config = dict(
    n_layer=13,
    d_expert=544,
    norm='rmsnorm',
    rope_base=10000.0,
    rope_fraction=1.0,
    qk_norm=False,
    tie_embeddings=False,
    init='uniform',
    init_std_qkv=0.0212,
    init_std_o=0.0212,
    init_std_up=0.0212,
    optimizer='ademamix',
    lr_mult_qkv=0.4,
    grad_clip=1.0,
    warmup_steps=578,
)
Below are experts of layer 2 (counted from 0) of a mixture-of-experts language model. Rows are named router (the router's row for the expert), gate (a neuron's input weights, with its number), up (a neuron's input weights, with its number), down (a neuron's output weights, with its number) and show model dimensions 112-223. Each number is 128 + 24 x the weight over its row's rms, rounded and kept within 0 to 255. Numbers have three digits each.
Before each expert's rows: "gets" lists some tokens that make up at least twice as much of what it gets as of all text. This comes from a sample of Wikipedia text that the model never trained on. Tokens count by the router's weight.

# expert 1
gets: "1", "0", "2", "9", "3", "5"
router:097084131139112186091141142126090146149121096111076105124105086106153102155132160120099143130108143124107152157110184199091115127144136115156132107183157133155145107122100145112143169115122107164178135108101134124173169141084136162147108137180107109110108091105148158161135147106138135099137109164143117100108086089124129096101138155109
gate1:098148120125128154110159152183120113108103130138102129141119089111129150114139140110060139149164120121107121109114088114112105160114197141115130157094146129101154172134089087145143120145071118132099161106066096116097141141144129097137132174117089124097118144108113128098153118141140070145125104123105143155119153123136146130127131110117
up1:133148134144140170137136145120136096148109171122124110113081103121163161112128108169128146116177154140155111099117111115157122144164134118159109144163166132080114123088157150100067142148155131076116126174099107137153103105116129117156152147122119124146121099145108135135123111112127123144122117103130076139130092128065133141135115167134
down1:116118143163179116143141136103134168131123109122121150081126114110125171133125079150115162104106161104120169103134088129143109128175150130131147164129120102117148099114154108118117156188146116143196123121128119144113159081126159135137148094097098160103118112097132101169097109143155110099079131145101131107125099137116098129109086134120
gate2:123153120109141091152157125076096155149128105096112122119144120114153118117107126159072123135102132139149145139089153125124131145118166195103153162130143132114080089142110103143130092143123083148118098151102189122130153072133099139152087128089142094090136116119121123112095077130124107131156109133133168111157160122123146168110118147115
up2:130142149166106127164153127148087168154136112139145129091186127151081145140119088153161112089126185101128076106093122145140135134159106091178138129111112150101131103113127151127115132102139122129140151161132101145182138107154138135111071152148120075123144090113151085133098113140131127092146111111131163109150140123128130110169154151130
down2:124104118120130107104085092116119124144129155124080138144099139132150100117110145093109131128143126133174124124114084130104138136100165102111121114169110139101110119154166152183132130116164118115120115075095158116104127155134113128157166159114183141131088133157109212132128119097151146127117130110117102121134119122139171148121104139167
gate3:117109121156143102108125108170117146124088173168107149155110117167121126131121090149144142123140137141118100141097142166129107125147134118130137113122122120163132135112118127094129121092156091171124120126110138140123124150140123125084104154154131097131100120154113159160130145093106126150147166136114109141112116141093151118142121162128
up3:121123128098153160115125116129126141122102096112159159114133117156103158115090111126114146140142156120114142105158133123158106101168104149117102158117116139145074112149141107108101162136122134139149124139100096136192121149133144132149132109119113139142135102108138099144124183102139113129114147120163157138138171132130115131113175101126
down3:132097115154119068111147151162089164131134165111144105162126151104122129108146115095138138090085124132114112172137087153096121150165102206137092141151112109105122130120119090088079140114108098164115131141127087127147148107122103088067105156124131133123149114162158160149123125167079104104117149178140133107145115137146133140149110130137
gate4:173117132104100163144120117149103151168135111135149153138102143160091127127137129144079153153104176131104130150106121135140102133113113107117145111126107149123112083139172102123171146089113106082090158107160111130063140107153184135136121165093166124131130122169110110119133170103134133144159128131130156105139128130171147119096095094104
up4:138098091115158116126117078097140115113116132081145127148107101149149154123148102102168141095102107084145116154105172146137134127130132121140162103142110120136149139085125127160173135137142082099080102122082140142138130145147130127099110091091144142137131108177113148088121140149110131137089156106115121134087124093130164102099101093161
down4:133093115142139106138120098089135138148125168145158140182087115109115140127129117059115131106114166100156143152150124147100102146146133129139115121111080175113167122180103120131150102108115131138112158166097106140133123128112158138122116118095145097097137124150111118068124138145136141144130127154102122130142072106124118133118164116098
gate5:083139105137092144138173151106130128133105111094136092122150113119150113125087119103119120153127082142121120112097132123098140168104098115126182148128106116091158132145100162110141116106164119112125149129155134141074120131148148153128106137152100165110122138132151147104103114132115104127109132158102117135155094135139149137126160105121
up5:161141128123091153120111104170095141125110105151105138144125099154114143142121105145095088118096126162148120172138161120135125123149112148093127129121133151141099124157161158108169118141152137146087113075134117168151139108133123111158179165142146081146077150092101131148112134155136106118114120140112134145134101118165096136128142103128
down5:109118130090095173129140106131125112134114118136090107109154131120129124135128159147115131113082103113128107151086093153120143156119091136146128122164116068139094157138118120135145175160098110128090115148096112122135145117130125127116100082158168094142159084119170116141133176087106119125142112124127143092167069110137111147131127069097
gate6:148108088113118125150154136121140115139080126104125111154132136148147118152165115172140142113140165163154109111106162105148110168141133170117094134103169129109105104103074112142152119097156136146113146126131159103110165120072139098164149125109173084120105094129181125112135094149122117117143117137114105115141184130134152169138145086101
up6:137120106107168152152092151165156118124118141124103091146083151146151105089174133132113110091175109137117077110129156155116124155147087135126141122135136087158157174091130076095174131165153129119107124098122067132127108135150140076138162118122154144104128090102128101162147149129124118108113084111119085105155121136093143143138129153134
down6:122137142128149153102116172145133112143160120128104136143127144120074149085128103148134163104133146159175154124090143104141099102112181143108123134092157116100107096124134123112165098146132105117152144143132176140117108107112157109162101152133133110175104126146124141091147159101119168122108135096088118189094185144140157186143137138077

# expert 0
gets: " |", ",", "s", " of", ":", "|"
router:080116136127136109151124093170134104125126100162164079152140133153128141117123157165123169121129131127139103105163087144133138128157104138075115099142143127130148124141118092115143126141156111112112131151177116104097068152134122109136118139127135099127095099127099109117073147101137106110115069102129128088106145092113113162151130147115
gate1:084158138157084139157116164121118096134171148139154104147117146154129149130136088129122127138137137111095129092140117124137142149135126130182181100120090087178132166150131147121139095136114111179158171112141154157136160144173133126118127133107123107159102127155103083151145116140126154163156174157113126148087147086122107067126134075140
up1:169154145099109097177148144180102167164088151161107085108135153154166102174101108127094113082124080128123167163130123127125103144114147117074128145107179139096116154144179155116102150162153124195151107089145136101123125115143114153160131108154115157134111101135148157164101142181143150147156139151147120114105153125126115134153159105150
down1:116132144146084153129156156177135123173126110148151123115106128128154129126115120136156116077109092124081159183114120154151142136101132145103132139177125176122163126169151169152113121135110096156164125126160112143122120128118144158156141189134098091109134123135151170159175154138142149109155149145125154104126127084087135102145133121097
gate2:143115109123153119143118114080095105139167140168129103123119097145152145128122080130110147127135109113180142080113142132144088109161093107108125139157128134151123124115165150094145131124105164100111124140122101129146122182146138141110090175137175102143134127104122145120138105127134170136084101124159113147081123144149163137106146104107
up2:148138161104138128129103097128140168087105117146111126092112092120152114117102141150094147095152168109148148080156114092105131142129099139107131126145113129089117144103167138078094118148081099115146122154111087093132084135132114131119159159109136121150173115171129075132149133164138141115144176114120123104070122106156148124126172176106
down2:140162136137137145098113139119155204140147128153114103134127127115156118150124172124105128172162185153071153115152096134163190082160169112137094149112124154122135111121101130137116121127105157128095109118104121123111108127123130143110125145115120129128088134137109127127118150116092127106187155119117109148110117073144109124149139116135
gate3:175097100146106108094165098109134111156142148131148132161114118095160136164157150140156103135125100106101145159124149155091139126117130116179156100147094112142139134120135124101100109124127158114099122117127148121098151134116128126125092120162124160085160142115081158108123099118149146156148159154121168145114121169137151153113100125162
up3:110123102085115111142114110123087099123108168149095127085089156141128134114128133117078140136135105107122133146123115146112133133091161109159084109138152128151112148138174121134103132097084126171156113109159123145106129102153159077149094077156129173120130141134133183106105086150144161134117103101088111184137155143091145134112143099134
down3:181149090128124108104121135117143108142142111127124118144133135098146117101143133089154082127167135149092073154101156126094120137162120098083127119125125150165107110082116145130170118130132172121125095117122127138107160134118133113114134140157083133115123142102157156112131127121171069108113136118156145153128127125107124114120054144184
gate4:094138129147115112101122129133154135153109173104138126132138110137144115152120099112105108135106158121145165153145115101126140096086142123182110091129125116107098107104102157112100162146097141117167136140110103152090081115189137094122107124152109078132149121161082110087134081142109088132118146152081126138109146106155132142122159111086
up4:154112169162130109141115097098148128136075146106091102135124114091129120114084167188136148104117146115142151107135081130146176118125161117131160156124105090160144114130091116147142153105093174140117129111100128133083092125154122130156140146166120156128121163155100164179160148157136170138139141077096137155143107126095150093129157144124
down4:099125101138169124113104127120134097120113170110112112174157132124153108141118108098103119132137137069090154134123135150090162107082128105150099117126127099097116158117101151147107137135091130122134088160120122149111117113166123121107145129163091083118147148164096139134142135136097148110133143125077139158112114120125121122117159126121
gate5:136135152096161088111103134166142154161100122178112100168164146132115123131172129099152163121116150143100138143128119153125134155078148141135172157128121115119163122106071152119078145133094127160162118115139148169135109149128062120130120092159158130109159134128122146128134094157145135135115162165112079154143081162106138098167136099095
up5:101160169090123112115087108124132136084147145102178105110119123132158135114158164089116116127104124157161117147121153121109142119139104091115158140141121167135175124110130147148148143103085107100142129162147122136153085107140073133141139128099091132119132132127141106162161109160155165128149160111125086161108113131115094095073120105152
down5:112125113122132146159171114130091139144171135099113100096109123091081131095121150108165153140119129163124130099128130115110143102126120111147094160098082108142119090161119116129128111128136136152162129175127136166100089145094127119139096138130140152109115126121097137143132089183115112121109117136091127163148163128144133144097125155165
gate6:136154166154153123182173106132190077107155101117144123166131113174101162096160109124102106141159149154132129095154146115163140172158135144114137106161119157138127132182102139125099122126149167160112133124130104085140125135121102141113142183131086158135097181151140070129166098149112126092110127131088134098149143112160131130108110149133
up6:122110168095150133132167118113138144127119131139159075107143169130101114132107104150092142092139151080134141152118122117110142095123105154127123132162141080098112128094111136151086142169135102143147124132126143164092134096165131088119127121146117129153173083108106169118133176146127139139129090120169156114121168168145115126135105146137
down6:115129178151126136090182142103144127159115153132176080085156105099105167151154093157107125137118123114117138152086091138109133103122112174108119105112130132132126117130115154119114135151140094137132151133104131115168132139167146134129122115119082133144093112121128116128143105135114095119112148138201121108143164108124171093120107115104

# expert 2
gets: " ", "\n", ".", "-", " the", " ("
router:117132169117096164136137130124151108116123121121143165149152097135083139093092139110112132145109080092105128114101124144150112135101158123120120133076098144112152145116121173146127159092139110112129071142151127172117117096139111158164164145127130114148142132087180124119106140157115139134141156123117145127169116153127103099121148143138
gate1:153142088108116163093149129138156141141103122155137094164131162164121126143119129140106141071143150143141090133147125113090158117115131098119095117158155123150164154107141141118109109112115112181116154063108078126105151141151109157146091113162100149129151112121117155110145173160151104114151150127159080107161144144141159103166127129159
up1:124176122111128095125139116139108162097139107128112129117150113116093121143123124118106080166170159126098125135137162097113148133170119137162169145093120094141106136141133147136131150093054140104123132126168115117160103120094152148114136143153105126148148155101141124101094146108117112178176132102139184139153169110101151135144147107177
down1:151081124131121118098117126139163121165124145163093141135170150126118126093099115097150113091130162089127159105103126109122167174125086129082124168151100124152155176146160165096121156122122117114129117131127118084147111106129151138103147140122125133113147123120144121109102207156123117138159147122149136148113162138168139174162126101165
gate2:125185159157112121110145080175119107131117116145099122153111126113143132144155086132161159136080107124093081110110129128119102148140068147118124089106107109153154163140122175117106120098123106152113134156098086102126098108068119099141097164146135112139141101133137107132140134091111168115121098127100136155162173145170134133141177060152
up2:115116150141102141157093113066147151157163155108122149109113118145122198108099118143098166146135130097149094114125099158125138152172110137119078127125126146123128121116136137146147118076102147175136066098095147125102101106140125145104105161131112124132088130152135143102157135096167116156135107096164139181127131123084143110161088127146
down2:100142126096153131118085141065165111118111120093152148140175107122137136092136139109126150089133139183156105121094134084119130104092110162141174131120126119090129110154136114141121122091140156135134097089170149131112090117101137099053120141131132157135122113164150099121135116073112114129125127129103125159132115169132158133139141091135
gate3:143140083151148118111129085113172098098142148147157133142096132176147123140116119124149154134136111146122139152108103151122159142127148075155128163075127111128124111123113153170121061107120110145117089121118130114112147136117127111079088172135168069095136149168116106095118141154114153140130132121087079191083133112127146095152117107136
up3:152187077134111121113137115126125120124109132141142114103133093140148113171151130087102080156151149124139106103148109100121106149182118142127150123101132107098100147086108117092137125135174106149136126117091147099113136110080082112106110106130137092112101190127089102094109090160126169156141135126151197116110172090132153170137114160169
down3:125147088139159171155124129153148137090090140138129137116156141142157130148162134111114105148120110149134106113120125084157124125163132128117168139108147126064139154096095106091149083119149088135140170157097156105087157118042079104101074118142172125131117160088082110134119094142145137128138134158129158145114167098130141125145127139156
gate4:123125137098136171170135117165111192125105100133117130123154158099130133108103123162094113133125132115146105118071115132146107147142138136123142164160098153123097156110123148106166148134120145144170129132150178109139126119095099076129127101132136111085138128129111098153077122110103139149156104084124109106165106114089108094141111102107
up4:126133126147117109109140115146093124139114150130172077080091114135179098144148144123103142099152120127132139117154140131169147097061108118159159135130136094134133162117155126164155126119168118125110108140122082149121111125169151151146136169143123132097154154136103124141152132121143146148089154116105171180072156138176135117166145100142
down4:169116122107141134098136130124111119132165127119146104161122154154103073150098138139097167152131129119142169115131129138161114089120139089152144165099138121131142106121125140107105103126146119126099107128109141147124140171108139116148147126109104139107126141133127119143121070120159130117120130131119126147099085147140061081170128105133
gate5:141106085127148121134068096138119083089138098153125146134134139141142117105137113108152170084102117153147117123150111092145080126115126141115109124149129156166111163127111085135160141086094082112140087135128126090134123102101113156155103146143167108178135080139158090147114109118156123105146124130136117191126125154109132097139156136094
up5:122114100149136118102156102091118147126118126118112144098096167124110165169116129151172122154128170116124092179158104100135141148127072084111118079147101126144165165111141170098131128119156118105146174104165130080113134125129106160148170101085107153126112111148085107161132111094144099141135109097097142102130145118143107180113110138170
down5:118132171155118129098161137122148176146093131115120092127116170150159154162106119175152093171139140075120124139114139121136182153108109121136078136104148132110120135124136168120119110128159152151194157097139082103080119137141121143139119075107122145130133129089156130118145107102121134110142084164153126096089159125111140180118114149142
gate6:109118156093154120108111165109081133159112124121129119113119150123120126107090144124119121111128169106151128147130121104160141095085117171135151138132153157101122124106145086149103139089115094150160118165140146127102179153151097131135151103125174145169152125107157101133116139142131143136115137160139106137091113201150107142118114144122
up6:087188119144151122119145115123119098123097125075138188105166135150140198117090142130138154144136165132173081103123107144103126114111107149158147135108115163158119131124136134135144143063141150140129107112135145152151132117127120177083131132154124157167095166146121095086129120069093138127148166132128104145135135070098168117122089095120
down6:148091149128096116107118112143102143142156141139118110114059136104111120113145128109132093167110161104139149139143123153105096136143158158109109127127150167174118130119173145133112148142154105136100124122102128090163137134157168109153135159155094141102119132100142126134137153159140161150153063109135141112115152094119108131132076170132